Experts of a small language model.
Experts: 128 SwiGLU neurons an expert, 2 picks a token.
Below are experts of layer 3 (counted from 0) of a mixture-of-experts language model. Rows are named router (the router's row for the expert), down (a neuron's output weights, with its number) and show model dimensions 112-223. Each number is 500 + 50 x the weight over its row's rms, rounded and kept within 0 to 999. Numbers have three digits each.
After each expert's rows: a language model's description of what the expert responds to. This comes from a sample of Wikipedia text that the model never trained on.

# expert 60
router:499483503434513382402452427490447497492521532409487438490521474435476495463492454478483461433493424554483370415436504491572543573508494478478498464532556456550495487500500534408520510466553530445508432538400594409483479535550429436553477456507490426453409519530526553448399547613524543514435484432604484444445508473558431521529569450496
down0:399443478526538384505451468474478454475525535513496467485465456421502432596492561522519575487513508517499373418407515424429476497518522460498527546553453477547462482488556434507503504447549499425533470492559551420417561541480558503535618520468525461455377492464413473514473520512406599483514529525469530526503565536497484515438543429505
down1:632483543514489404530503537491466509465418403441476481593504483481526433467523497498565542453455461519463459459482538492535522435425454626516458500479454494498454473468457510497462488506611491488485549533447483419575505407448503561480439570520462604451457434661505473466458499518458505506550468547536512501502480411558479488473482375555
down2:423526418428499530539424562512394568593492595472446440440470605357466488540477562469474504562465556536445532538542478459576483414567529481614512623532491575497461492511470527509511454553509421477470574506480440538493461467487483583468445505531527430457483469445491435494417495545498488360453526504565530481555535611548594542532559453576
down3:586507462543480435412484562518465456371424481581586539543525573461473452513528524452509591498452506615511513496454501480495542523554475428474516462568604579542486452528530436549438393587492527443541465483400451457510530469581476563491484526501457487529641579523527563492519534512514401418496490463438551441558596454536543489495435636500
down4:531479480473414499550542568524528564494512445474443510467469441495468504469535484529464473552537536477551485496472499489440497493435488530504487408570448518550437577553574488528528421510510397520545596483480508477507519513460533473424558538549590660462501468549474500518600518494559649506625521489519494526485406477552553445449551391558
down5:531473530441540530430547554601478446507493530538468498561502578536500411425470413446560526478436452497505516480594604529579529470440484520517504514502495462522543536444456526503536482435410544455542434531540370415471473480509451457500416486504505458505535457506536558417507470563548499460491471455475549501460578578525492615577469587448
down6:538484481510417608475495536510500555636467401414567602504463462523412531592418531501594491514468454435503540473503502528496594425534422542483545484462466529468530491428426469469508435493608576504568480498529464510528583483451480523549532546462486568495546372489486526525628442436538575515469495572413496533438521511510627503507493667452
down7:499489487552430545373509524456424440464515527557472505598412458574509462519539513489480533582469536589407507491422509554511519441507524595545455501588490612530489425537559507495474463572494464574518594492514457391499541440497475505538507437509502522529500423498487513522452489527490490497563484535451521518549525507446618546460482402491
Inner pieces of Asian and foreign proper names and ordinary words, e.g. Se-ou-l, Se-ig-al, be-aut-y, often near CJK text.

# expert 34
router:547473494474559418454388480459467507585466475481513458495459489469474512515545530436493515459425542550451509519445480480492482511393611490512462462481484539589475479500593586401514465466555475487600465438488502503451474570507499539525402487427538483414474575569486489442450539532522576459491517482513412456570485482576494484453409452481
down0:451572448511506500396482590501553506495485443495532549506459457505485404541586495603464465527487563578545535586482500505433482456490441476525422546498545496560546480583565473422456494574467508455510463479452410520533574484451575546527517508431471531517517469551527564492498505455477544451512612486593449496456440501544551457596494365572
down1:409467429488508419526534582528511463584530513411601557495450595493602489489473443499501525479513555467456397570475543480520480507493512514484512571470476436553495542452427466448417518524474492506471579586575496516575535448577501447519499536576430458525517501498419486451606623423473457505589491465507538393529494563522467517511529474514
down2:583496609500530552549521584507495539566445423463445485437439556438425498443469635395506447514490520523535495475467597459531487528522423426521542530486505496523441480482490454429496512443433492483478500575491423532425496499416405477456466479464508507514457488503611514534548446418580566476516559486497471572400411497451584547478549459466
down3:426441457476405475520542500512462458453582487504513509510506558484611510468463498434532489508540491487489542526538499611482505505550484434475460492467486539537516569452533502473486513527486490478471455538506495490502504450547508455474565557532541444501512487595454555581476543499429536484394527442529559459618487452551485507424527531477
down4:591503480586537507533411532450569467464477498494592489456549466463464527516505566552476569512491469579508504561537459527500535506459487478499535475534571448414456461526451459599569541472542531539488507542568471425456504404460544439489493502566497551489522557533444546578479592511599571532477494550492524463509428416518491448498449406560
down5:521423432530531448502453532523451429562543489545535422493442505442424464480536336481500474469527501520527499509498521480406515491443539523514507548496494543531418556538452538446381493506475538419427492533584502557473461525545571402390494436533526604443462517558491518536592577570429405532496469524478601478574527537560359505440430481581
down6:520530509542431443492488425496638453462532436491448543481425455540529544418491503531579541501400518569440468527574531523481507437492485517499553459506567510498464474508486498477502511487453592505483531422563427492477458523537588486669469547591462553429461456554509456524467495464602501492444481442519552520475500419500472500483570365573
down7:491542474437482502488382432571430460425520477465414501520506525527483520497516464516462575540501564543547530497464472473428530489579516480515494513486432590539525551498620503451571519432524456537468514558489517456414416527476472426532519473580543414590487538558477436499442497488606511488432534524528485506496533414526534432445437495519
Word fragments right after a capital letter in names and list items, such as M-els-iripura, L-on-ely, plus periods after initials and Genre.

# expert 1
router:527440431516491497476514440441466580524414437472444491476579497576545446507432559466495511471465426563467497431467471467464540508463511521468538498537419470563463451572612517397556573480541532557500456446451587471456520535516478471552465512496536497432426522562545502488456536531506480507455510467540376525492518413553421477474556476520
down0:511475568533561533455489493443487438533566521586509558460521464506390521454554532470531584375490482515584494475551470528455579412567432384557477621492533524481428477452496462520495481392516488396452565420459471464543494566472467500473431647495514463450577540604531611526482452559491457545532526522453461448476499528501469434459429403516
down1:500509497528463562477532421535478520446451517474475495501499475575499551499513483503519508528446555512534560583489413533429510442488564443421523529476545485469522490481475454485360528498518510472572536435527596491459508399504427480596499518481484527563506525652420480515442521553448365524448491469496505485483447401418441463514519653516
down2:461524558443437518524500471465490584463575521452395523539498360509481464489551512449535395507450466543420431534530524560410494516452535507461520543508569486480446478544500541545554534547538435518523557458495560441497468474551524465476412469416525465455412478587496429473534467568539487568591476452572472630483502460496577466421484403456
down3:469448499496511478538584430556419382513505471485629483505494477449465505537501531503393474478525504481515484503473550494444466499486393490494447557495484557511524530477478499511428533523524441469488564426484496437499534441515582505494535509551533465400498544514514521467453527505580460497509428415585486457406559552484489464567525483480
down4:437588553463509520446541478461528570535562523514479459502448486490571327500495452529535492510507457509499461479519454499634394495494530505547496388499502537471421469564553451550445523494521539554548487458463524564490524486540509453543460485447527570461571474499504645464571468487527491519456489359465516528544443519597522533486455437513
down5:427535480435515597472498464550499447536504495466557531433467609524569521454512462457535543568443405470477481476538471487396572387466512507528420479388497528507550559516512452519447550438493542530485486565550519525496420542570626512452528536528511440524586489466499499402515551507479507542501474540518480522442488483404449489495533593514
down6:488491455569494456501520565496567488587540427500491524500481526459543491530419474443524540385431407503491480522542531483528437508540425477593602509560512432574609541434485558550535564476530515468513483482519514553483462477515464495497556555529555539502477596555532501486393531498442501452540465496438495519558560467538534363480536584492
down7:508516487540504480504513547529442471500526540494463562549422577492445416490483518437532446533493543558539387484541482488537564444508539544634471563413499558408665476508581551521588480554503485460433419530433467386422496600552390474511467494433513466531458399482520460553520505553483551542516579414521562481504486552481472452486454547462
Word pieces inside German and Central European words and names, often book titles, such as deutsch-e, Sch-l, Berg, von.

# expert 50
router:526489469505576507391386446523510537558429521496482443465532503464460506430545509412495485470446474515475483498460381421480549438480500536539464486504491536573498507440597638403527520483619487448548413488482485501424485579556464553522399573422566455443510503552414516526470527518561564471501522501525492467498490535498498469470492487530
down0:476388565478534583418476527524488461517514429577476407495475472595537417514522546534541531448426531502502553404491448474516497459564490514539588586526462463550568422454576478526545563456479505483494507438469406479502473471461615510415555436461467515458578439465492582379545493524499569420526493535512457494476545460544497478544425489509
down1:464437465482472400510527504515524507466522478460496528521418546511534514494462431496533448544540602502535537599529541484434545486500552499427474443596489503499476478490464427608476455513584463469476558540437445605532477495544430478435445505533474534556542414446406540606404494506426454533435470565512552459456518425509458473520504434451
down2:445509532526577423497470428471517551517537493411517460452557470511483479554433492472478570509537528466467513547505521440468413560497561498519477449414478522575490557524536538488555450514557432488435493494495439588534447487410541516498554577498511426501465481513528465507406474487469494512507385578474436570447495503465507533527482476574
down3:606424597537460488451366502471492625438496481492475537414562452498396453517566498516452484477568461436411565413529567509542489508491499611466450562589555418491466498524484474444519550407544567503537467483473442508535542541583482587485457426581533505546513481543483492391488407539486567417557484493582529517519440597524538530476485562489
down4:518492474562495462524436538411547529479458454451562492350525527491474498488498544477544562513532489532534450600584509462418474505509517487547503497513539447533429522530428545626479457502514426547431457393378477591439519505505490490564517553537493537453522469514526483553542502457511497521451547540535437492403486588487482425506473661384
down5:394489461560451451503557500542517561500463510478496491447573524524514501525498539515501584412523459549496492495547506479577579431478506556397430567524485519530487520530568546441537492549508483540440475534584551597587535556541488551519466520513545510534453504478451435486495539528545555597480576488519458505531539470578476489561458453512
down6:497456515500401505496466521578420432544523563537516424496506449466484412538529472538448536471544412469478466515496530493423453540483507521501434478527465460499426433451523574427523514529533425572534527563476560564468535504405464500483508434528449537473547543424554529467585480534446439389545535508446535539439558487504463486506482376485
down7:482496618489429507541513453479594521483511540370509569453471503474483448461482504481512437495501557608529537492499552471505451511520483561494506521482477428550593482462502485399503490463544481487455507584517463482536511501569471543435530466481594547511539357483511609539507379470480541534517478506558496502541451549404472399479429522533
Word pieces right after a single capital letter in names and transliterations, such as Tsyganov, Tse-tung, Wanderers; also dashes in score and chemical names.

# expert 25
router:561512497431576504467363571505473495605483496462456467475514417530547552456507509461509521479513491526465415557437505460456461495488576551610533481525510500566498517461560570433465539507587448445532486431453488485547527572536486584560406484355520493526435491556442489413485493501518574519565544514569456441567482459563403497472416462509
down0:478483550468537575519429529600477553460445544460492446555469406541461532425520392513515556593516488444460512524538503524442525460516521506404550597512472440528446567468578485572587529545555400521465550538515460497528529435444479515498479557530487457571537530519510492367544370545393546541487608446545456506491443499457559483547465555485
down1:547475490553528420485464467458474445465534488577565462450496518497525485533536541471541482497486551570530423465514481383543452511474440429595499589502502497436515438513537443597439527451471537529487549482512487560431598391560464499449504510481499486487525507589536543507503515605591545495505496530539461488561431502407442530514511520468
down2:449422484407505498467453573483543562437471465462494544495475515512493503480581532402510506527537424445460600522544450383485455573532614433436578450532458470497471463503421486461407553527546416556439518489539498525528408544451564512436557531538490527468542545578576401420458419545452427436509517503529511462533518490485551503452587491480
down3:398429542548511560585621472532388503500431453533435537446495443569533447450496474497475494551494554451529482559529541536426527563509541491528503545455573501530520504574515532471503535469497522444493495556572547422532555470582425500485439467450474507539468489502488518449499473510585547401403530599471525490567455507560536465508526488522
down4:576424427450483486519479468510612486554449544446564528479542545573449502512512525425473484449605485402450455446546457476497535615394495458483455475459539520558500563528502480441508483472408550492571511442507487501443517513540508522541466459507434528545484501605422552488530473530396532560468595519496531342548481509542480422459407450496
down5:491470597414406464518481484471513490422481496521562495473547506522440534472562581523530506529426442423451532537518397579540396525511483562501425521518479519396581433435495493543399551500473432476577532526526470473535510450486522546490437496489532445591491510467508529486470491592472487539520450564427468532450494492526469429560405556546
down6:472519487410434453489447487470474461445472446499509488410524450467410425521384442472520463491508515523494562601457516472485471467463539528477474538521485485462509485442561488490539538509511601556518525569575452566536473516559483521507541509573543576558547513396548481559466534380517548580531443514507539442500501486514534462470440486419
down7:425460545571493548515605446499485408512566482482474581464454513467562490433415534482522437502496547452546575369527469445571440411557487524520573468564551485473480488441536568480442454411430577485369565492492569568621456610479456496561524433497455462514547494552478431498510441438530447447534451485458487497476621484547397404467487491491
Fragments following an initial capital letter or abbreviation, such as U.S., U-th-man, plus empty table cell bars.

# expert 17
router:510461533498507503495406449440528491530471589463504492478483385554505488438486478411520542427520499514488413495426433493463474534482574465590464491472475442537518534561499532488550554436585465444531461481498486493500477554542500456482476472479490412454537501483562465499477518492462496504456466497583461447580527404542455436530519423583
down0:555450611456544520491416447513454430444507603544553527440443436451560468506453500468552542549476474472527421433561464463490502529425507467495462468508523594491487489411434476521487475503484461402532532399472523541419514539482497485470485488409455533603484503559441572519531554422520417539424571432447430539544538460473512450538500389497
down1:481550585462451452524493593473525511466473498480612509511502631540451501486525460567489460542538500551561568467424475524475496591444491519541521440422483547494359463543427533529562536565485519546418503481538490437425540490484395560470554573442486505547551457484492530508582485502520442481505531611490492444460461587456609469558499525514
down2:472530493625526516516438476526444482544538597462496425504470468430544597463505501509431496544411654541470493479573492433569575530476468545522524450549542454527557499556507468563449450446509514483421563514479492497498530411603507522434437473492422495472557414464452491484453326526442498509474507524480509549571468479553452526485539506493
down3:485487395379534506541530522435497469443523608575503478438481514425533486573534593561474526573511476540400484471493408529519507478505499463396522558438580505434471470486428502439453529469421500503421453486526502553531433529382455414504568462489494522522507529494552556521599558444543443587513539478585487377491461544497445565575565533473
down4:484501495493474490514457504529562526483514503622436474563425484524525513491430433519564535457606463528491529504463379445449622511478549549516545434391561498408487542548613583550500535485523451474546502531573472522495432420531528479525560473445510588463486511505417481451504466445474638552399593489499548442512427580479571475499524522453
down5:557554548442388502517480461423479449491501501523381522528491644510473483600501524487490492646540529525406588595451464520512534499540543526548468430516469506523495623553427519600493380554527500517494601439528508443407444437414490496508537506479508475474614572488578471547501499452454519500516527517493460537491549573517511467531454562499
down6:499478412495482621458473509511491534569637461582557476493501525593619556502482405552541532556491545578507510424485530492440420412473509470503550604495543540513463561452552464448432534459432443598456482457565449523499485489584452492457555475377475441505494524562496507522514516503522523589515586549446522497535573490505462520543530555482
down7:557387514491438473492477469386551437447535470516537553490532464536491482523529600475414471444470424536463593479427445480509530415547492528585541453514577441585504608501500568488517444513471488536468573502546476440523496478412532473550545484534551532512444461498592533511516535556537512475460403541613589504457519582520511523467514534525
Nouns and word beginnings after possessives or the, in biographies and titles, such as his anc|estors, father, first, own, Hung|er.